Experts of a small language model.
Size: 12 layers, width 192, vocabulary 8192, 28.1M parameters.
Training: a variant of Adam for the experts, 899M tokens, 6862 steps.
Below are experts of layer 6 (counted from 0) of a mixture-of-experts language model. Rows are named router (the router's row for the expert), down (a neuron's output weights, with its number) and show model dimensions 144-191. Each number is 128 + 24 x the weight over its row's rms, rounded and kept within 0 to 255. Numbers have three digits each.
After each expert's rows: a language model's description of what the expert responds to. This comes from a sample of Wikipedia text that the model never trained on.

# expert 46
router:121106182135124140146188124144163085111149121138115077117103124154125145129127099140137181093114135179121136125127123174128117101154090120107099
down0:153154132144150126113130124131116119132161121114125147135130159134124100130108106103158137157108104117125211144099150174098145137116119087103124
down1:097171096149122097120119126117116097177118134157144104143128081079111108119086108097171120150105119159142163119152120072070148127151128110131116
down2:140165142135134151138137143124118143145129179143142132127116163158147128108116104135104124159144163110133132148149116135149083097146140140169097
down3:131075168100124107107137144147110108171148182102170116143113161104118172116093079125130133148123136128128124183102117148134113152098102136135114
down4:139138109133131146143145134142147192130101137173089146133084156143165165124104142160132084154151144129111170168155120110137174103119103094111160
down5:109120117124098112129166076139116133126099134149112154169067086177163079123130138123159122148124117140121123111155099144112140149145115131121113
down6:132134158157108139132156114117117125122105145089100112122143124146171115128097103113132133083125101093077104129115150148156142102149144092155165
down7:114149116154095130129113100106125177114151099177128134106118155096110127134115110161114141120163147139128126114101106147112109145139096128173158
down8:126159134142162153140110134059124083137112122075164122131153121096122154126130149105123111116141094128118115123109131141136135110117123123148153
down9:131174113130099157133125097152138144110128116143110110132127129135154116114154117166064117112132117082139070122175110180183113112118151113105158
down10:130125145067159087137098122119132147100109149127117122099147143138133081120113126108082157119159149121115131145125138113137137125144143160121101
down11:154117110160090111110108165140149132095106159158127145162111113132093150124134112135131152097110089110137158123079114143118141155146102137112158
down12:099097162086129122098122115141149108155110148113088148117134111124141128118140143097169112092117106114125096116123150127152142136120152127136176
down13:086084103100142140136135136153152112159160136150101147113100146132133126102166182143105116165122160119170129088111102101155082147161111140121085
down14:129090098140093147164147138113119096094080139124114191110142082115155165099088109136101148158109106141135099135155134102105120128134135140116125
down15:181109110125136122123144125128114133101104133077140149127119123142105171148144153116099130136114112142113111107121114114134120143152109099159150
down16:119134118136154125128123134093148154157101115126111133112106158130135120180115141131123132179117138113148125107128131114090119143151119166182107
down17:135123128190107112140070111148109102110106146150109097120107113136102110083118126167149082093144118091123121117140101135136110118138136091131130
down18:133157111155119141100125084137157127147165149118171123121131127108103102103135127097077150107147111104129158159184146159113164149139113179152115
down19:125166117099138098141120156130103159105124118118106140160130130125124148155113112143076130117098086138141154114078110141145121112127097094093177
down20:131079086129156157104122121169098149146134152086094169100151147170150126108119102163141140136108103125158130123107096112128157109138121109125128
down21:144107129148182101099167140121145123115106111114134120084145118131121105181121134134102126140126158153158153098173128119105170159125138133104127
down22:128140099090140120138131088160127094135139169119141135130114075143136144133101107142120111091134096173126066147123157122117117130111128090114138
down23:151155110136160127136135086163086140167119140138103159121111148157135142112119104116109163117125122128132082092144162155155139087065106127163122
down24:122141111122165114118135120108142137146141136159169148131085123171162139096103100088125101139153155181124106124159135145132118149121109120143134
down25:109150150135107146177126133184112138145128155163123154158153146132117084170162112148138140148151135127172148138145101122122132131124143139121110
down26:129124137153122138147142108145137128110111082132174119107127106145146102159105109129117150141119128117123122124153155180098135077151120106106147
down27:126111115069120119116125129155129144167117116112096143159124106112119161089142147138147115153163156133118115135125109093126152121140139145098114
down28:125144130098155137128168110148174092110074133127101139141164150173117080110131129126155185154148140169140134155135089128122113111102096183129110
down29:126199151164145115114138100120139136080162054128126142120149138126156121144114163089129122108146113148173136074151136122120155124120113110156115
down30:121125118139170156160118164146155148123142147128126071160123128092141093139136139143161126149133118112134141130115087145065105144138141147103122
down31:129118109107130124107129129182114133136111141114101128118096147076161083098122111158111138125117131133121182153100102111100152135113126114164126
Years in dates. Four-digit years or their second halves after in, 19 or an opening parenthesis, such as 2007–2011, (1954–1970), in 2022.

# expert 58
router:132103151128136106100183121115186120131120104104104106117114129121096165132132111108141161093146133135122117118142124157127112119140086085100123
down0:112124102139121076133143109137181099155119139140160110139123089108115156132104140112141166154141137116128117128163156175156140205153164092116137
down1:155118080094124083119135131202138123124164169130137103151123136084115148125110157135131128151154111096133118151138141133143114112119159176085094
down2:163124109176151145127115157106110145091112149133108125108132168146148130142135108176103118138123130100138145138123122126115140098075095113159130
down3:147141148124130141135079136094137111152104116130114146086134176088200128135133096100084142128089159099132117130136119159106119138116135096163122
down4:147146151121152105143136142124141112113127137169177150133121134123132115134117141123171103161145135130163173154125182114112115108126124119118112
down5:128160147163106121100140130166156151128151158184142094099129129114142128152081131153169124128117152117153112106104144156120140168090126131145182
down6:131110155176128106125183099163132158122147112117108139136125116104159123158106113121081175145161105089125124088125146173110153107100133118161121
down7:146160130126142148106126115123154134165128125091148140119162165129113134157122129105134091085141169145110152114130155119130137138146125181118131
down8:143117085127123145146107118113137139120131118120141147123121116115112114144170105174145103094136117107109088118103102127093167120117116081129153
down9:150124148141143148113132102125149181103151144165100162143108144161138206133122143135137094120086141131127150114142169138112141115110127118105106
down10:110111124135175147106110106111127149159097108124089119062074135116163120132133105146125117118100112134190115138147108118109147138100122144121149
down11:109136114114141151126094178117115120113105117136132133092147150142135089137129118093127104158143152122112123135150108127096138087141142164111121
down12:131149157146128117131147149127116132168117113155063124121128125119184082136142156103110088163143112116149142168120118112111150087128102134163118
down13:117161142139126151163115093160152140097126135128159116168147133135105081117132146111114111115149106148147131144127155139157094124117108171121206
down14:128136178116145105148138117138083088169117118099149192100083120163142075104100142112115157136168124123132131122123121141125110109091101130165129
down15:147132097140135141092118138105121134162093117139104116123140161151113114111106144109085103170128136136154086120146121121112111148118186203113123
down16:160142107151129131120109155104128129113132162146151110159147125122146118143153112125166095135089115127098139146085135104116123083092116125154126
down17:104156144134106129138143102107137125173105119110116132110148116138145099157109110122083102131148119141129112163106092110113146129156129151158129
down18:118139146106103140121151114106121140157129152120131147100141118082113136163156122093114169187137128117153115078100132107128136114118152125158123
down19:131126161120088141137157104167135109192118106139173132120164082155132111102097148128100126170098169112161098113108149134116142131123159156121142
down20:161068153086136150091105114112112161110143137093186166144139109161123148169111083154094170095119113121145124159133179137127137122082143139109140
down21:128134079113127172107126143085151153149083124141100124126134113155129119107139164131162114116121088124121092115082144134164135107101155127117138
down22:142118147141133102131135126160172154104113146111107138143147126137145097117158124122088100124144110135094148143137140088121128099126149128098146
down23:133136146122167106138159146127137158089126129169119143083154135109144123095100110109169169092146112132147136135145159107091089188128130146184123
down24:107131102097114182127148091100130115129145141113102066130156103110126098100137142164118147106103128141104155114127121131129163114115157151137142
down25:115133124116162095136120079162156130118169161117173129105152111160101155093100138112087191107136143118119119125148156134138119118114122117135128
down26:165100120134110102124100144095160137135084140107118101126131121133125132128087132159146091126107145169127137177097138125156103131111116143103068
down27:137106094120155160104120103103096157139140124161107151140178118132136149128119093145137130126146115155098117140062142110103110114138138103126164
down28:127102128133139135128099044141135117124153121118153106074137075093153137106121138145144133115137108121121092134156145149153148150122146110062151
down29:097129140146152169110104143117106097103129133106134148140173152158113114146113147097152135099129131150121115100138144123168142106101163147117110
down30:153137128146092112147136136118111128139138140126157121161114142144085103118122149104122127130161084140139121183130108098118174122114122144167142
down31:154094111120141155135130146110130173162128135165079082143152112136130116118183130191133115151166140131125120133138081153137179153110143123097122
Narrative time transitions. Commas, years and transition words in biographical narrative, such as In response, After graduation, when, However, died on December 6, 2016.

# expert 47
router:120111147160134126122180129130187094117132126176103065119112111137140116123131099141153157097118112121164117127125129150132115114155102110118106
down0:160116157178152133104142139130125111154104123158091104098122170171105139112141169139132113165133147114118141119135087163119130130141091150108131
down1:164115109140110181059100124148092177155116156106110139081159133112136121127137097137124101145126127155143124099131134104129162184133103158125108
down2:098138152122145136112110139171104080087153130135130145179127149133148129109142094184102140141146123116088152110118180112115099130111178185096102
down3:121185110113141140147141103140147162175113165118152134131116122177104129163157124126154101094131124155113097161115095118142066119089152080163120
down4:177108142092186109125144115084180121106145150114158134137087182127138103156105114161140116089113135124131149177142099119106136139141146110112121
down5:135111104113113160113059144137131110126132147117133124134131101152136110168126114163117068108075142129126146143125161115071185121142143128131078
down6:159104145135118140095144116119124076146130115094081153154130167093138128130139085167128124140104118115088151097091143094080144091107134110106115
down7:097089099176152146143143109164144119146115130120156173088093125146142126105146154161124119138165075147169119178157157131123185138124134141135135
down8:114151165119144126129129144167124084114109142125137154157081112153104106112147125163127124130106122112137115151130113130157129172156154138147129
down9:141116154135139098094077119083143161110123108168122106110100168133158128143127162115099131125120118110147162194126103166133157139105102122149112
down10:139142124120142138108101116103126130158154100140148111122143104145149110097133143110143136094105098108107118128144133100144121132157136141137135
down11:120160176128144158103115132160163109155128073129137128104163127144153108083130125157092128146104114125104121123143143132131130135103147135129142
down12:139126148165089094124121157159121102137108113172163130102104132158089100138123107145131154138116091111105116151112123118140129127115075176108157
down13:142145091161155111135131136149090093084116101104175117153115142106124156162142106133137115118160145113156124124126140121107095131124139126183127
down14:090124124146122148090116100098085141164098141126117068095148154161143105129151147113100121157092162117134143138075100127135143098127106114138136
down15:118183129135096134104110053098140128140113126132151167119171106110124129153099142114105099141087108144119129104147163129139119136153161085160148
down16:141078159139132127156119137137164110101125121105119142122139136137130200137128130131142137156132107148136123119117091131122121115117102140130142
down17:134074120119140103115125114129146119152165144158113167131095110165135099176165147144136185148158144124129145143109099149101151110125076106100118
down18:113144116165142106158111129100164189102110110141165132119121160086138143160139147118084065147173111145161150157118134118115130108111139112145112
down19:107115102130089143124156141135155140142166135121132101099113142108115123201120137074120128075136130136127148120141125142144144133119128108137143
down20:105094145088095136114119126130134116104113137120116141074119077105151100102163164186146076085127118105139116120140155142152147130120141120116156
down21:122128120100138140094139162096115159108158128127095124121141110079089141093117078092108119100114128135123121106118186141132125133176095081159149
down22:157137112141117161111141093091135109114117154092132132133163095132120117127102102131139138071160101129081138137150132187102111100114142085125180
down23:104060120088117091155136093211133084126108138133145155102152124148137127123101114130157127139099156125125122099114112112129155150200165144161128
down24:147134088133133133143116140063143174119133101122098142100103129104133147172067195131101155107066117125099115148140131134084125133148107131146140
down25:118155126112132138123108114109110123176124116136129116170092097085165117130122104105144154119101118115140154109110117138146119147183151106131178
down26:151114114137144147134131107156104169115099090151115164134141132129172145099081099153123114132140068123143120106135117126103135140147122143103127
down27:106135165128118127114115095132084134127111132108123164097134085105103093152113148120083136131090125142104135156077136141063135143120105140144109
down28:101131120116124149139155116120160111124132104138140154112136111139119140115155136159125100120157142130176133104132154103162120133169125126187124
down29:128135150129112118165112091129098145137118142110149109124103126130129119116098142164153145116176112123199157170089140122090145122139080127148097
down30:127107179141105121141152129131119108084132129127115164115136121090103134121145105130102147114105137153083143125143164101121138130125107154143143
down31:101088124122139155124135149117075115149142178119132108159177117086123078159164131112169121170120129098120156139104136180105158101121135116071137
Years and parentheses. Four-digit years like 2009 and 1943, year endings after 19 or 18, and opening parentheses before dates or figures.

# expert 7
router:120118131124142146094144132126160093119130152129111073179123084106175113128139078175143138123164133116116134126135122157152150132133105121143123
down0:162116104128161138122144103151134156131152149122158100150151179134124140173129123078108125122136115160132135075136125129073098084130150127161139
down1:137169130093133112141127097106187106105139127119124124124151116126111106154100125127116145124056141150096151123134113148150141115130147113103160
down2:119132130120138131099124123142110130085157149077115164129127085120143112059168116155166125115152141123104135127141132087142125110128112109114142
down3:113100144165140153126144111141164184131127121154107129150122092130102166160104126105152134146106160127099127102136122144130127120131125113089101
down4:134132134147138126127095162133156112063090153148114106123107114123107091116137139123133168132119149103142065109136175182151132149150162133096157
down5:144139142177147114121078139124065132127108152113119188128167155153134113137102115139096189098147096147130144154110143116157114116124120157165075
down6:148171146145107145118096140131126179131069108148067112103103147113116185142066130084124168180086129185103144127124146105119121116158087107141138
down7:121149104172150137111111158139110129124095087148148108116121140146104121102144126165140149099131102153139111124096116161159098099111151139110123
down8:125172170151119073134099156121187118130176117118158122125161137136134138124097114097142120134158151125149137112115120150125104115134168139112146
down9:096130096158133130135105119098132116156126134131170139117145108094097109145140169127088120134163105111144148155173152173136149129154110132098094
down10:156122147111105122097139092121074098125115114125122120123108116126146100125137122122126138062152136115111121157120132177134124127128125111134140
down11:136122118117129126147119071118091108129108128140119201128128120124113135163104165134165126134156119127121140143135105130137140077149128131140147
down12:140104112106090124161136119129109095091114154129136185162133115106091127099119123159151156115127108090130134088100143175138130122156136091152120
down13:107111098154117112137095165124073140091145141143121139109107144171106130094132138148110141107137149085136155123114086093130110120123129158073128
down14:140129117086051129138123130113102167170119110114149104117149090155145085139106123154103156166153128161102121139129113161092087152130133165131139
down15:143139160112109121172133167108101142144114116132132135136120148170142087110142126137134136144098106120147140119138130098100170139132124180140111
down16:096162122150129111131122168130101137146159113149082105119107140132131115136163143111160120145095131158155081142093145150174164137127124143152141
down17:114077118086122131137127114156118131127134162190105122148121093155095115165111137141081156134130170153097108106120123157119160106128116099119119
down18:114097115147126127117173109095085119070135099117078156131106170142145141115129126120129111128066122141118135134134127114123156116141124121123145
down19:137120115101108107116119125108132125162096080131148111109139094083195096127144108141148124122140130138090147108125127114098123175127118096116126
down20:134113099143122163122129135143165141119124114119124126132143166119091165110095172062107138136118175098110114074169116115151074149139123096116209
down21:140142102131174141141125129145097138131093094111121129098131134126152139159141126076119143138108138122147162175140141139106090130106103120137111
down22:126104152129165111166123094060130125136104112116084145089127170129144105132136118098163143148097116136162134126134109131139106149112114110125127
down23:117136116099110173109125112158141148155107132154108144128107078120131149174112148110087181094158132137081137162077111103115141085155125090137141
down24:153112141174127156117114166141106126121108131107116134162112097131165115105139148124144131149124098150120138143172122111164129124132102137100108
down25:153144095133117137102166114124065132103119098147152123143128144134146147124099130117120129167163127177133154099105138141080141109148121149112142
down26:104122089135118171140126106143120142156109106152127102099092139118119155108127119136137135080125149112198141113131149098140103119148131142137140
down27:118155137097128129128127138142092148132138164151146112162132113123104120084133118135165139147117120142143151136121142101156121116112155127114152
down28:136141093138070150136129100148134074140109109130098128114143123116088115136114163137101177154129120123115114081132126126107146078093173127158147
down29:144125114100114084109107136124118191075122111105122122183119101166102102125112145130186104136134138130089131143083116166102138111116118137119126
down30:090149154146132113127131116155185123097156130098151110133144150129093190120086081178145144095151135121136106150143130150158144133131145106120165
down31:191169148148144149126185123163113104129091136138088169144099134113142142088125125116140125149148151137126117152095114191137120123122139129153101
Prepositions and linkers. Prepositions and linking words after a noun or verb (of, by, with, between, including, alongside), plus line breaks after headings or short descriptions.

# expert 54
router:097124137085127157112157120079181122119136076132093132163080148158170139152105128150102116088135124170130143151121100141144130125125127159091119
down0:155116126105116153136127166127150142180091110138126165117082122105110159126130095132130091180136113112127140090117164119144094097125124138097088
down1:151166151133142127164129142126106119083118129133089139115130117151166123165097114134142116135081076109157136150130108164097163158109115142148153
down2:097157151103118133131122108158113107098122123125130128125151150121142150179120100106158132139118126106109129083111131128136134148128145138140110
down3:122176140130145089163115141140122153106130133115129165115046149148147161119116135163143158108115117140142147119113149111139102095146142089086134
down4:154137078090162157118141117158135155157143145157143144120131116115110132094122110115156138134123140132144099134151116147134104112124158185085098
down5:167155138129128109121104134150171128088102090151102106135132116164136118096143137119118065128119168177141184161099078110116135140128136152127124
down6:149116125161146128164126167114113109138111111155097115173133098137143128098132155096126116171120153159142136161115085136144119132133081170124106
down7:127113106099145130153144109107128139128096136156095131083133100093106137148161121164128118151132170156161108140125063165092097131128108155150157
down8:163172130195162134140123144164119143151140146153125140124147124094117129156075158161155158127149122143152126115126127129132128141136175131098155
down9:146135164179114132144145148131142110143147111144166135155136117136139128137153095128103121131108121144130168174191130106139122142154070131177112
down10:132130132100138132134131131156146152107143150125147116157115128136086114132150116132143135139110146158142161126118142072147163102144148120107128
down11:108088160118107119139143150097075112119156155109127133147073095138160116073120106108181144120117115131107172164128147168156110102123092140122132
down12:153106108158150155117136144127128102129144155164121136144099109097101146164130167165089096126143114108148131105101144162117106104112091125134146
down13:174137146123110114115089093111158138116137146163137125117132130136135127174099125093142125066109141091159135126170131136145118109132140156118121
down14:121135129146144122118116141143149161124115171116083149111104135136175069090121172077164149086121096142135164133112181135125183097153124127126170
down15:108120081105147165134113120145145099128103061141139100111095138172114110108156118122076123089105098112147147132105125178159139124093106114120122
down16:155116127131114144087141144121138145147121150130127132120142129129121147154109132153159114115078128105131137105128108132084126185134158111118126
down17:116118110175121146150143123150125162116123129138116090140126167050168175128130146150090150138141117114118135134168099180168117100119111069106116
down18:142149138118077143104112147146110116152147153137113127157166129116135151101057108086169147110160092090139134131134134107153146139147114116135169
down19:130097136143098130071142114131133114167055119169088099145125112179108123154067116093153142077160133112090112109081145111142115122134115134111113
down20:158151111123134108139078098115141118118108118141149120084130126122120065108087138165178119065151103117081131174195129087175149101156118099145106
down21:128114087118136083132119157133133114138144142163137075115146115109113101123117148152162091129118167142140136126166093114108122134096101110145166
down22:133150109143145142149148099145128140099145070107090118076124157142108106087082102110144130108132129118142147121125141097134087135118123162107132
down23:151125116113091145098134112121141140142151109094115123119122113197133100133096086121102128113168120132122140126112138156121120139111093142157145
down24:113120144068130119090095147154151184110139173155123120140156105146106122113115137121078164130107118110118121109142111156164138124124082159125085
down25:110130087060114148091141142135121089099182189133161109153108118171171137153163102116109104103121113091100149114163146097132125147137131163109119
down26:122129100145116130131145156150090127154140121113152148114110104107142106115163129185128107116172151125161155091139118121079078126153133143139078
down27:166123143152103114181120131121169131120103150096147129086101126184101106120117138143115132128136118122153148155158120111116121131109148140154154
down28:128145109110086107119112108188106128145124123152144173108160112152123152109135133151127144101116142112135092118097106137142132142115134126120145
down29:146133103101119145175139117107140083092153125120132117146128137132143107123121135081103096146158167122115155148130167139160150162130105190122145
down30:153146159124137116167134141135121148137124144150115134123145094110141096115134135105113079111138129068099141111163114162160144146124102162140164
down31:141103141112118106108137110124185101129084084176133089142150149106140119126112124130126153130138143166147112093124147106120154091153163134129105
Section heading words. Words in biography section headings and infobox labels, such as Education, Biography, Awards and honors, staff, Apps, plus opening words like According.

# expert 11
router:111122165137116127096167163118157132162101162133107058126093131108148132098137107205119158132119152118150115111135128175155144120121115162117103
down0:153093132096120134076122146114124119146104145121163146110145136120153152086104133101103100146122121153126146117122188147074104111121168100194150
down1:138095098136185130163121119091164132117142113125098142128113139149106164128158139142153088119098135102150090140123123178141154098127098135127149
down2:082107169125117122154116147106117111129100128161102086118152164146100109122121133107103109132151129157126163149125150120145210134126158147098129
down3:146089101173128139139101143122143187151106142155117129081124148133144125172185131111161147127120140103097142124105144156120112127132130114114127
down4:112147096121120104119163116140119148137131110156115124106109128109107137127124117152129113147123115129097104107154110125192102139120124110123125
down5:169116092180135117124117128134099162166162119109123131144147160131167138126127130158121127152130137124092136132106117137137116130116121145187101
down6:163161141123104110129110106123133161102114128105130153109086159144156141158111168097172146115142169071097112090107177113120114120118146159135151
down7:140120163108120137155119132142153119149169126132169120165095108141137109085122107123119142149137111117108133137136136155109148144093144132113092
down8:139093106083110131147141116106094103148136126129081152172132124106134115151184156133123081095143135119122136160137098122105124156154080134122126
down9:112118149126104132109114149105107139073123133136115079134133136159117130101129140106130138096158157135105099174129132129112167115121126123097134
down10:152157110112150153114104122117121130106171130114146137122112119104140136158129113111157150126140107141143140147123132087134105073108091143132106
down11:091129148083150112128128136122158090110147139131098079066137162148129110056131131143092165135133151156170135183137165099121145108135117138151173
down12:140142132160133108113147119112143160115155140137141141153157122155167190154118157123109139151157130087087072166115150093155142129170069128126150
down13:151111185171152147173102122153155155169100113189091114123081113162172139092123135132143136109116101091116129195083136114116198123148125104124108
down14:134144102094113164134158116097138104094117115157109159134088192130132134140146102131147140128113170128160118154112144152100142096120132129093123
down15:104173128167094140143109080121113090118132130173155147157106096107146116118062126102159138138150125123122121173142106123125093137171143127136133
down16:113080122145140140100131147118104156119096111126116168133146143139129143149113113071139081172134119109082084086119165144119119107116113148158181
down17:154164164100102114181093120120147145118105101126110141158109116087126160131124140091145080138137135174120155147133143148104116126094125121113106
down18:160158113125123095180149106112114101092107119103170137137129113137134117110144134160145135130118068128098114145125159126145136138122097128160101
down19:127171105178156142162155101119127123124101137142120116109142056125115099124129111127148138151099082151152133148173115127150088167174094143118136
down20:135180120097133134126150147113153138149115131106118134108118091123092125094110112147160151124158103092182129144124177122150158097104168144136129
down21:124134136175109139116182185118112147126135116139143084160123143129160117120126111138132134173177126116087113160131132097118099094152075195103132
down22:112193119145108097138130152147102142126105093110122142158105133083116137108093103088130123117133145096124151155143142109144115111127152118167120
down23:128142124161127137075108159117136118155107140127127115118144106142163090119134137111131148159145156120136138161089122140091094115090139108149133
down24:121164128098097167096147144127092073108150153130169107168115142166096104086127125101108140166116168167131123123120138125158126139114134133108119
down25:133098140168173138144106158151130159123104155151093119127132108157090085116121119131174083133124130133126116125110114114114116151105100140164143
down26:105150098110099120116135138114113115122162125118145082139094143104119151064134122155156114127143094153180137178128143083121133119082157091129117
down27:129078151139164172108117114132167184167074122166103065141114165159107125172172118106115132174151113122140113138139117171120149110117117157133096
down28:094108112109117116126138116171132094140064087117139100158140124117117189137136130115093148162145137153099119103169127166117122138100135116126127
down29:128111104148131170135128128111095145153080129111142109129108132142113112098130143118103105170172088119141085101086177159151140131104078114104142
down30:154107114151071135121098085104075173146081077135171103143154116154149185152135082137107102149102150129134154150144145136135113148143078115108130
down31:163125092118125121141135101123125114119121165135166147101100138097133157136144162103151136150118165153165142154168131142088137114127134092149123
Prepositions and heading marks. Prepositions after a noun or verb, such as in, of, by, from, plus the = signs of section headings and line breaks in lists.

# expert 33
router:098112117109118114115132139104145089130147152139117140134102113150177133123148095153116105159107148138074142157135097114135156130150116130120098
down0:135102164139115127114166109153114090157121113095086127088135154115130163117115132136124180130173123152129112133128114118102139129068123129133114
down1:144103113112114123175143124118105148130158113141113104139108128129148124145075133172151109114164160125126139126155139087165151130116110092133162
down2:160106121162118125129145133181131149145168068095129116122139145108178148146163162127125131136145154110170143117112142108099114124102106150113136
down3:121104099180113146116090162112108128156110165130138120118093087133138117151142139158112122144087145147166112160126174105127085162101098131155095
down4:155128146131070094137144097156128086124170121125122120134124160116134072157102175085130142123108154144131076153098143137116129103073112112117111
down5:144157163120108090126114172148164118100165088104115133123107130146144131162128137151168152114095124160146148157125105127091125144118128117125172
down6:122145112135132099094135149103174184068110151107121127109094120095148161135137126129126119147118158154104106124187143153133131139127099137141128
down7:115113121141135134131163151125152113098134158147145099150126104071109084173112110120129170085154118162122139143111182135169179148099153138087116
down8:116191130154126166119141121108154115120123119144120113113130082140123118152152126099126178120096129116106176146105116120156139134115115136125142
down9:165173124094117114115153129107118137106089144139092170126153132132122129177125161112111123139158081160161135132133072124115154149103085124152158
down10:082112124106113123163142109165136077125125131123147086091139141131134139118098158135098121145159163114124098140116092159130155152162130147144125
down11:135132154145103142141106126135172172126142156110158080112167159140148121129128173119101160105127149137127075163134170136119138166134117087089120
down12:131100103110139139124107117156128090136138119124143166178143136130094136099184146139165134136111119134143109161135078067179163121133117121125124
down13:115134147114176138144137112141142083071154165126115115128118087124135144112145129123143121115169148150108169092148102102150131139124113105114097
down14:112128130117211115100119146151149075127133150066142123123130098171131086108169109103161145152141133129161179129143154116112135129131123074140066
down15:135116171142155109114133093119118102103117099142140124109141094138117139169105148134161121128135133137121140152137075171124123132112167115140140
down16:128153133175130153115122125089115146121138162111117136146136070108100090146133112128149105098106141143145120119161113124118141141130127079125106
down17:108141162134103162109168139091119126143104141095130111178142093125088097091144064103122144115121123111106141137143123114121101150102111147144123
down18:127103083130117171125154187153101154151105154134091161144162117139131110136143145126159154127147125167144130130099113113119140118122109178173123
down19:152119085133146165154068162107100130107192173146126145119135121094132119089144144145140091156160143157171139153124153148104161121140154150116146
down20:152149170124160093098116130123082124087147140160134174106123122145128139161113112174122137128113139118139142102129101092166128109107089127147098
down21:099123110116142112096099119150155141147086125100131084101154089104107150099073128085171075112152081167148135137150128105083114093153105130143183
down22:143161108138147097154133148129131182124163119091142166122164138131117116156126114158153087132120178160108116166172066113177106108130145132116091
down23:130120068075165165130162123120155128119125160108132143162143119141095136105170144127108110097133125115096161159133149095121135086113147127122131
down24:129143098160137140130137108144098154137121120154101105116133142138140121134101077151132097120115083136160115108128164166145153153135138154105162
down25:136131132124153125093132117133178171115121105123144163111115175150098166162097120156134147109104112128149135135163128110151121124115119220143104
down26:134114148129131145107096097142094117101131097090121102151140086098106150095093130091165112127135113136126154144121100160147142120118094147101120
down27:108120116129129066177146099157151157119167166102157152116137115133142098140100150148120139146119099109156159122133153140108114109163130176102105
down28:122138095112105100102161129086122097147143169107140141112116137126094132120151147145105121133119164159130107147147117126128109117169130093114150
down29:140136131115122110103101131130177132106120124119146137141161124166122106087162195100127150135134113155108128115137128134142125106125145135151094
down30:099171149103141098153128149166087160138144137167132098093112171101126099126132137081115115123102132143145128121091136154163140139094116164157107
down31:138111143089134102139137111104138120126070119149129153122075152114160164161126110159147139155065155149132111166133138132091130128113086155123147
Name-initial capital pieces. Capitalized opening pieces of surnames, words and places, such as Cos-tello, Dub, Beat-rice, Ven-ereal, Wolf-e.